Weights of a small mixture-of-experts language model, trained from scratch on English Wikipedia.
Experts: 12 experts in each of 14 layers, 240 SwiGLU neurons an expert, 1 pick a token, a softmax router.
Training: a variant of SOAP for the experts, 632M tokens.
Below are experts of layer 5 (counted from 0) of a mixture-of-experts language model. Rows are named router (the router's row for the expert), down (a neuron's output weights, with its number) and show model dimensions 0-255. Each number is 128 + 32 x the weight over its row's rms, rounded and kept within 0 to 255. Numbers have three digits each.
After each expert's rows: a language model's description of what the expert responds to. This comes from a sample of Wikipedia text that the model never trained on.

# expert 1
router:181087113130109103149153101104112159149106117072124099138074126153120113165124124125106103160141140105118104097112147145082105175110087169172135111094153142144075145175106127098100076085182153109089107086091146097109100137148173129117185135139151121134139122130177133132163173112153163096132120117114138140167119174150127119126142135074164148055138101132135099140096126113178184144122126121149147039084109080114112088127099131124105129139084079096120121224092114127128124162069123121174011081168100125036121143236113139120099082093133168147137097159202163144086163182105123104132121155151146103119141134100155138130109151126117173127170090093182100169092107088039125145169117149119096122118081107098114117151114139152157073188126127142120128102109142197143087063154169
down0:119178135072102179133150150108173062154161153144093156107123121165143157095140114139135155095084114069104039154160116102121131110124189132129034121147107106082117086157129126208059136121098114133095147118074068114149154135139127139108113127157116111170096130144139171095098183147128133052141118042193157087115090129118191109146121144159112111142126184124124076167127128160130174077154192115143110111102155154172152163113133080175045125147102096157147126125097107107121119193176188160111155117104138118142129183108130123128121128096158145114158097111145115114126100145125130143127166100123145050193112173177122107077158135075095093109128097059150163170197101052148145134126143142108088147109081107118137109145170132121142122116081137104145191112140093158153174100138134
Description: Name starts, initials, country codes and digits inside sports results and roster tables, such as FRA, DF, MF, Cup.

# expert 11
router:133095143160126110160149075101151132134118124116111124105077150125154090165075124103122097081102117088107106103125091110114108137106140119141159173160100124124110124116097111141087072094186203080046118117098097108150148114135158083153089105161096138141109144130094204115124165182106163129059117132108111132124131133102140123152129102164138144066090190143104108140067165200116169128090060165103119086072177080113089102126151127086126092178127117137091173171108072105144078092118106113157178109130094114144108059190122115081084130154099143204178126158186163096134124059107147195109118178179134115160110132068153184147116127130129164135153125104149120178160106155095116132109131132180135061106125105179132138134118095164158126087069169087093176127071118174107128130164143
down0:142202113083125146138163161083083101104122184139099131203167120149094168134130105104119151168107145164133139197112156119149135132119131167125093138143076077150156117107100141119086165089113165115106128139112112153154124131152167171129150119155165081178171045161090124119164161109130034095118102096101130124104139123133128112180104122084127132125162099159138127143208133132148220153102061172140156159157098161156167131164133088159094149152170157060134124127157107076093144168091157148160137212159142135137179071127091135166164132119132079094043132116139094142121137154122133104141152153128069172124157149098125066115141118145122080116108113146177122066161135144140124161075179155130139146125126064165161138130132137140193151151180216099144117161089128124112092119196132
Description: Final pieces of surnames and place names, such as Humbold-t, Donnel-ly, -son, -ville, -burg, -wood, often before a comma or pipe.

# expert 0
router:140131188117113105071087150078114112091148115141131132068121151161116103058137118077125148110130152163130062182090098186126174122138125171120166130117126163126124123138113136148180181144090049158101106161079157114188110197106148098167119128084121141183130125133172169149063058147133125125125139124112158123167090140127158117069165193118131156097127209147104144101166093110162117095089111151117108113134108114111151134131146138108125128115094131168127121066142123067136095156155119173147157117168162177091126094090082123065175117153098171135118123078106161127133113148132170163128150192172115129053155131116103153132208151097056125170177124177139131152111069165130152079179089101135082165133116181108149179106123147144079088142092086142089062130116131102165148132147175
down0:122127153143153118136074161164097222087127109106122109113129117141171120191069172095087167096091137121135136102142102125131166164163150132152166095111166128207138131112109092108103118115131094159144099126111112157094102136074143190104114101175124115129169110102115171130133090113169150216098138122099117154183098149117104185110120120122094194120167152078155162166100123098101195147115134081111156139117110121142046131139089147085154159112140195055133149149166133108128122121119108145073139079113160080195058149129119150092073195077146153081114131122094143078143212075088170124104101136090168100110108160170178209113080124123112103145169153153146112162123091167155109172124099123105108090118106092060137134119132082138122120164122113070133117129178132160159101153120143
Description: Tokens in album and discography text, such as "by" after release dates, chart-table colons and parentheses, and words like producer, vocals, label.

# expert 8
router:201089103139144108150146121100104160149131104065132110155057108144120104166134114121088121157141150097132112104107167160085095174113105166179118107098161165159086147169122133101095093087150145134097091086106142091118085159138189125122185131137156130136149123142183116114179154123147151118125135090097122131169107147165116128127129136081175146078138079133136105160102144103184186145114123121150177045084097074117092078113115138114085133137087094101140116222118129129127116173050112117177028089165109113055129113201108137108103108103113150157143098134195172132093173196117100107128128137145146119102137143099155114136122135114126184140170090111167133169088113069046118139164100138109105100121073097087116099161101145139167065195127131147137107088104154179159098080143163
down0:127166151145164119099077179145122142089166136095150158139089142164117118106078179115179092120146155093182140137074097107142138064146124145159067136107184120155157082067104134150073167085131129133106138104122188092097107109136108141077111118156108128152168133141123122099151185119164183138135163107098161147187088084179116161139145116128147079154141175090142164163152160114140126114147130148089119139097154189225179137072131102133175188117163146127130096089153121136194162121145039138087076114141146152093136126091162144160213133136093138107111124085097066176158034109132075114195144146098075108133122134123115118184140164175164125110170139104078170109139142165115138114135152079097090136073149153142152132082124140116137106141137172100138107111136108129111141168189078
Description: Capitalized name starts, acronyms and digits, often in election tables and biography facts, such as ICU, LGBT, George, military.

# expert 3
router:141148093144166082147113057100125107162108117110167110145146151094117111153153176152093181075109143138144150130171128068148086133142091142131130141064091078129092199094129157166119113229119182084159153167145102110136124131161156144203123173112166124154034068134170136141142150102108199166136122187099103078106148145128110110169127101134112108132122179138178173119154113144130118142107121183107118127142118142123119070145187106111119159167082113116106096167139096064121114128190125164138157158068134118134089097069132175153122132167108165104121088112139100164120142127103143113108069158096134163202126122149148078093179105138112129169101179153146139097107131166156083171089181177146121156140180090123167127192187051173165131157119139118095119091142135095128100164122117
down0:186126100152124109139135177163179115130141134156142154136102144139072099112180152096100085139123103110126149083075087095052154155144130155098158173193182097121141082108085162129209171083159086112165123149129087099099149135137149146104104078115181130128208123178077097132117140107105085128113068140123115107154090111079175140116175170133165149125174113162150179078146108152163109118165115130136112094200143181160112139139142169166147160071085120128119147123146114090109138185125109117159114174167139099149130188100128132086097135148147023088138037073179129157121170110089114146148111160132141124143109140092175100123191098117091180140124106093124086151140119073096164119169152146139093151149136097110112165178111137141092127154166135115142112157151107082179162087186104
Description: Prepositions and commas in athlete or politician biographies, such as with, for, against, from, plus the word won and table pipes.

# expert 4
router:117104139130127164125117166170106157120135147189118100139143152198114210113149108136161141179125107112132159117103117091115165039155122125167057119179131102146087128117164143120114120166129114074103106075134129128114190099123119122129107099142145153101158106120127152165158197154090077089147183108142123099130209135187164112123145149081152137163128116059110136132167182141151096132135141083085141168130116135124107134099208233081173097082099172155137117046123148085120118176136100137121210138107105073159123192131122126122172112167125112144082220154118111181144125135152128083128117043102148174187132149102117081087116147128164075136087104044075139135110110078101144128104135107087149164102128106103120118119136123172144150139140128097098106134132147108117124109142148
down0:085096109132052122115166138076113133111159117125061227133142119091073077166124150137124108122161152097061166166125090146132117094128113145074141136135116145102156082130092131160121085122134133150135111178127138181162122083131076127189081090107047079134076137034193128109071180108153157095136135081120134191059119124097129099180146098143145065131120187145093100112166156139105121102137110149161170098118127120065162128188135124101103082115060170083119138094162166100123163118159133081131168116093124164106211107186156133085127097157167131097143178161129073130087106078120105212151160138146122113099117178128104147100140159100136137110127111080166114113114133153137108123145125135129116157180134127122129128135109149108064121129141094097152077107104102173133122117094092
Description: Very common glue tokens: "of", "in", "the", line breaks and list dashes at line starts, as in "view of" or "- Wheelbase".

# expert 6
router:096144108125093146134098149148110128135144119142162170163118138058135107137173127131110089150171131102114195122163129146139146093174162111141135147180145077126207122219161104114122066072127140090106140063103152124103099100110126123117111179123109084138160184150205094158088075126134090141189078083133157119144140104144141103086080139128091115108153069059134148106136137138115211152192186147148140127129121127143188171116092130093151086092103196130104136116122179194126151104096138135124112104137139154108169146158119169146095071100180120128139086159131144113193127104126080129142132109083128116125114188175091124105105107122134127088112084091124090097159066081103123097170153164121061112108172125135170122070066196174100126135137104186208119116105120137141108144107145
down0:119075120141166090144129100105101071115128153145082101069111108137095147098135111105153129076139158130138099142158154088162091150115150130100127137103109156131079152056110120142105142165158110147198098155190115106147125114087123132121130108173114234239154142142056122160145123112090179091155113167087076142129094120139157147137104148184131115142105140161121150163146109110124142111105157128146133114110129173103116171159135128165121121160105151101086125184125067071111078147127150144101081151119076100134119155127122156133153144124131101184127122132186156140066147144164180114117100131255138164066096102126100078169122189079200099146097153165158117147147127117123120094079120150116081143118155168141106140134165081137183094140155134126165174145111152141213120142188180
Description: Field labels and connectives in species, gene-location and population infobox text, such as Start, species, UTC, the bullet in "• Total".

# expert 5
router:153154130114131174118216116143168134098118051141155059089111136093104116168151109164193139135160118093102186090152171164140111135120168161134122131096107143108208220179117127144154095079168084070105111100160128143104094090155128172100145096143162142155185112110091077121129077138165161108112138117135111115096121107116059158116168146138162178140112135083132191122081115161132106130080116171172092093106147145144128142203121110153105119120132143104070166162158128169157107122114112062159068137086134109132092137154137095144132156119131143105122075136179117164128123186082160105129221064118119153142127174104131079140113191132146144135109151133159089141105210152148132079171164112130122148110093146149113140124125139126107102092149114087094221131159125158195085121131136
down0:161162157097120177156187139188130128162116119154145138139121110175136157094151140161119162128112109133146069157178136171093133094175118134129096108110118163173135146062133092082131137084164092083166184126135159114118120100124139159159138167103091124090105119166122138083185129129123176101072195138129171144087105077158116121131102156152166123136127103095134121127192118090137095144143123108115150111087107121114138163156088096077163128112162133116108155136167148131121062146199142106108116085111120199139150148109157093108187156192130138170111107102151104153140001109105137057116103017156115122120155100132133109135087142101091138144067114136179127142106115171109131191082109080127098164110159117121124062113197155141132190120079142124069161152136077074087180106121096
Description: Second pieces of capitalized words after a first letter (Ga-ede, G-ets), plus heading markers ==, year digits and "and", "his".

# expert 10
router:142140147149119163133135155157137107069116074113128102139142094139159173144085093111104121086141128188108154152120106145136130090102114094151097091146138106162185099139088143105129183143081114164098106151146116122121157101068122188088132057119146128145160148104079126078067116118102115121136147084129140132116169103149088167125136124142120120148157085162129111224127043080091027121102153091210125141086180183142149130115109145133118147129189095146155027069098101135136127086171186087145092172172138120155148137094162107101204187115188125131173129075157138107134125117070142124138134095130121154087066099103135189132052164150158131099159133143109124128104156152160151142150094110160149153111065108153100085138142133114099147126196141168136133150195112123148120108104141
down0:189139147124198124138181123070104147142149129161175154150144148141157142088122088130114107087139123080131126073165161159086116079172144160144130074075110176124077131125156144103106117112119135163099130105129172124127141099142127140125130075140117120117175161129153123102111120146167116104205159150118061145167116135087159133081162171165117143126142148099086159137111132159060131156075107127121072172113199131132142082122163138067169087134176181131114086132126090176125134135107138168088122114118143172206122153138088123126151204050104133104090148220167142103179112151162169106160147145097141142068095090161112129143151126146106208091138104126176133124141136125139150088118061164203145183097111107090131114108110131152134077084181180184122168117142176073155135160092134
Description: Endings after short stems of common words, such as beh-ave, s-ash, g-one, play-ed, plus words like returned, away, instead.

# expert 7
router:140115141129122157161114130096153178117098130141204112087141131095153167121140127146155110141093138098105068169105145118128089142113078146112226116107153103095094087115194139141107078122104155114163110139110131122101114116155102090158128158219158040099120070187112160109185088116196132114130172135091135152137082154104141120155151128115098119095151166120125119122172106081106167073126071101102151098096180132122142112126077100125113160137081162145109172128137133169113145114102117054126131166091068176096155112094138063123058065189149107136088097167078142197139123117145136103179164123097110092099191149129096088162135113131181173189164151131119138124122130143122105148137157111105161100128112104149168142132128194063092071147159159091147086121202181125098106112112133
down0:130105132136172125123097179124108140134124048149107116151081136141076136130066160063162139219085236109122152099130095127111071085171165170130142123154159111130121106093142102096144153099146168125116144094171170125151111097151106086132119147127134174122116090136156135166143112164169152105145154137125142149120110141131094107122108159165113143146094159117159136084130228148156128123203129134145088116099116131147160123133180206124143137144065154087117136230079140133173107117158107119123127108065178074107170136122145151109123117130182116134105146090145121116126182134147177122095160101127146059073181161151126146142123144146079159135213118122133096116169099087096174151114108107111078126051127113138131161109132095194211157142153125086080171168101152160120092118132099
Description: Decimal points, commas, colons and dashes inside measurements, lap times, distances and ranges, as in 29.92, 1,112, 00:50.02.

# expert 9
router:091120131116171143109128112089085113136172242090098191165161147111096076137096119097092109109116129137110102105116111094125104163108098127098120118138161201135118088115131136142120157157152141197192161142150175154085137167107137130143107138101117156054120163107091137116173114144150121127096120160125113137117141174111161126140094142172085130181182158155078042120101159178076124082164109121142082178135173138125114186120111103162145189175181157175166165116103117162163120113131157171108166101107113087154078135084181122160120130089121095143140190151059105126081122073154181141109059172139144072093101092131149160151153116082178124098138136190113151151131133131183156092121153158148102062130175120126121100138111076140197142135146148168085144156089111082091132142148101
down0:086156105130149134124137122088196219133122104097141087108095094096141090078091107155141173098165143116135134152190086124116162139167111143137151168131073135136177080170096119106104162118134111108167053095173123149125094148176117134169141139192110118080123148092133173110164152125115122184146154125188146102164099066100111144161120139139146119172180116105126117081117164134075169076141167100122079110168136171175162103159105136173090151106131132186112106116141064115118209117114150074155148096158141095105157069047116130146089115135167093018094103111174076108185054090089132127120103142075146068096094147123093125119076144118152125142151148072179095117162101158063182143127114149134118117124144135168121151130145134099149147109115093167124102147121126094130095105140106
Description: Suffix pieces completing long words, such as -ations, -ities, -ing, -ed, -ical, as in compr-ising, theoret-ical.

# expert 2
router:084090115124172150169134178152141115146101139156151172158120108151173162161126164160114135104101176114184140154093082132135182160170105122091093093118130118101114104062112103096157155145106175188162116132148158140192200147105133121144130122114069149040129129129132081147130163175084133164164124161181136124143102123134104145142135144118105092105043149121116163146119111081115158127091171156072162134132099123179054077110142167096136148187182136152155177133160189086140098120081106167133149173082095079093135144180064131125092175121084089124123127088140132111107130067145114172087092109098136102154169115168155078154079105124137112161138139107098120146164144142159116116082139096081195134198149133138076156183137100050149172096130122154095094180096145169095150113124115
down0:166052076103121144084189127144146117126116078132158166080108088087121146153137152077089123181113095158103116168106130137110060121129110106119202093139122105106126120122140160095097065130080171112131125098129141059108136157092166097125111120156083122118146172113158099178184142094106183169096151148123123137114122131106071173137067140090180128111105132175109116160118119159159093126106116143205167140101158095127199124108055155106159071162151150147110094171175175119161107164108087124164100115144049183157126167089090171130076127118166126159094104167157183090137128154121158160074154160123101121135152107117144156154180096183116100180102105085075087144153128145099123124114115126128142071127130188115059166129182128191135127182148116096111109141134092095137121193145095
Description: Word or digit right after "in", "to" or a space, completing phrases like in order, in effect, at least, years ago.